Experts of a small language model.
Size: 9 layers, width 640, vocabulary 4096, 146M parameters.
Experts: 464 tanh GELU neurons an expert, a softmax router.
Training: 562M tokens, 8581 steps.
Below are experts of layer 4 (counted from 0) of a mixture-of-experts language model. Rows are named up (a neuron's input weights, with its number) and show model dimensions 0-127. Each number is 500 + 50 x the weight over its row's rms, rounded and kept within 0 to 999. Numbers have three digits each.
Before each expert's rows: "comes after" lists some tokens at least twice as common just before its tokens as in all text. This comes from a sample of Wikipedia text that the model never trained on. Tokens count by the router's weight.

# expert 17
comes after: "\n\n", " (", " \"", ".", "\n", "==="
up0:610510579496555469452424487527581521464547502370494499416537554480493423461521536508485401495600463599488520566455457576539543466537433504515517467554503577507563479440468537450536478534467439458514569404486534520448512395539541459533450562437502560467566459508438455507528450474477533534495511513463547494515629492603477520424596479449488438452459475393493488426478504532463418485610
up1:568484494449463478475495464465583505579528495537482549496508511454479561455478470502492408518447441549477494468446556527505444484545458470443503466520428525516527484452393509531516476483451450467585395515510539482406483521512381481396403433462529587380489522523447474411493475558472540509499444489510446489517610467564480588506613500528622467491492554473505440523461495450458466431545
up2:489484504537441593433496527442471408558474520464432407540427614550551485536538484555432505502427519507556515502529522492504463547469554502567486480562518499538457474527600562513530434472562538545512478443529454482469438493441482450542507535517414453557565447462535590429620496498468456531513526431458458481471457423478456513533498533510482413565475442450504594506534523458446432521439

# expert 18
comes after: "\n", "-", ": ", "|", ":", "- "
up0:467523539547553493365532573533525470490622517528525502561465443441530439403444558559521456466510476442432454480536482552491534493497524450489430469469512492505517346488489567490547528512444476492468480433479493480480541536543550512391551502510538547561491478428523509555435456479539500522478421466460530482431391427506509407494597496487567460470487486400499521480494396555668451546428
up1:474404406475483566514428480613478371457553448528498485405503495574504562512461536555474418533523562544465452625491487561566524504550563502544484492586437476498539502510552538499511456460361418425545496424470566517473481450550484532477500497545410569454496441523584535475502478519450506510526461474541531498481512458537376596472534511564453521466567540554517462472528408493544451473517
up2:513477501544482498441568604522531557513483473511512539449469527578458463528462563517495518466608595476478491456373456481550529447588530500537511488504549515459540506498498506511430438539485484502478515511552556557439490540585581459534530564424502522495496510520554392583459453438484529530552478486424511492527577553433500589548583527510464558590526487518488475599545475451458496554474

# expert 1
comes after: "2", "1", " ", " in ", ", ", "."
up0:520433556525455458522486522483576454493464486432492508552488542521545516498462473502523406447475447576508516522479469507533426508512602478445559488553577574540569382432609530517503475502508475468497508501464429550450524556563510432475511412452496531485499496474460521587551370350460436443537467580494465415544549603480470472470597522496584425435506457455506564435495449419562481508554
up1:603530531497469463532417542469417396584456515509524546521430543599553467417531418460401455475435467479456491485527546541538461554495511442534462534561525535499524508494530507480467471617447514413501520436432514575466518493530477392429387580491499537493520477473468479514551521514370451513540408454485545510415544557506448602397556519470521478432547508457590433481471465463590472414483
up2:526447507460509515549578533547569527577530537476490490427466519544456519462410535541419585578652491460532533552454503465588439486483577457439482520526545489538481477408391398440492446527407556547536505452550514468455551529552508422561486546454507582404543491477545451519461514517513444526555493553493470463521569437403513465553508486467472471539620498462489528527557534519529478432542

# expert 8
comes after: " | ", "0", " |", "; ", "3", "1"
up0:582570523494581525518510601503453464557467514437525502559536473505487497438490607484412511537421478509581414553519491480558418459506522434525449514587529461485577571433502497541423456552459451473525552495448442393458527520484375541482438477509484574389565518580483490467547551434440529501529524478503550402395467483596493511504534468478470431505591473571432561428454503491498435508466
up1:494514464530491526442475361496559503508462480412389479467602625539536480524531501501494552536496445528495468480555497459545489528548465456628542501500608563545494528528504455482517448537395499427445503499445499453469524452506501507467476460549525539561565473464549577478471554492483431550554501505503565462434484487566487537409562483534536523466430480567501441475507483446501444494508
up2:449538479481488448475529418546498368488514552441478584465409511538454503527539450498394440485456493482528466594530475611491561476516469506571501480530474563412551425506527484475455513486344445511578570528550440448516520540445464497572517428458351500442539535462471506484497472504558456594483498477437587503439585477388421527504519460506484418604562524454557457507424476468403436501474

# expert 6
comes after: " the", " The", "2", " of the", "| ", " in the"
up0:521536496423459582530446541449462536481507572435542445461484467470377469380537469438518439469501526468424469617509536511515431486446620510432447571550463504551538478524552491542482459473546530545448541542468488444455502478498547552530554481538519594490465548408478554401568483554494496506535450521419487505563480500498448531479574459413496435506528492552522553498473550507493471517510
up1:501493476478515497469496528495459431474580592415384541526434524490480531534506442522506364469397441600482489481470466581591544571504428460658581555545521431520558470586545496506481551526495403471502520566462451520451530579465415503492511388547539433466508497484428537558485481402484474511466445487463505459477483454538569441525516544481483502481503490466433532419466494521596434452491
up2:467470526503546471503616502420542520557514619543472514448478515620609438513450485513398521399551493560463486469438513459415399502521562545479466474467437539582441514535524578407311509515536584560461511520490571527484433571553510479544462479409482529488532500497561448532469440479503507513590441403442500410572524501485526593562498524489540506525489538492515583476462514499510456481542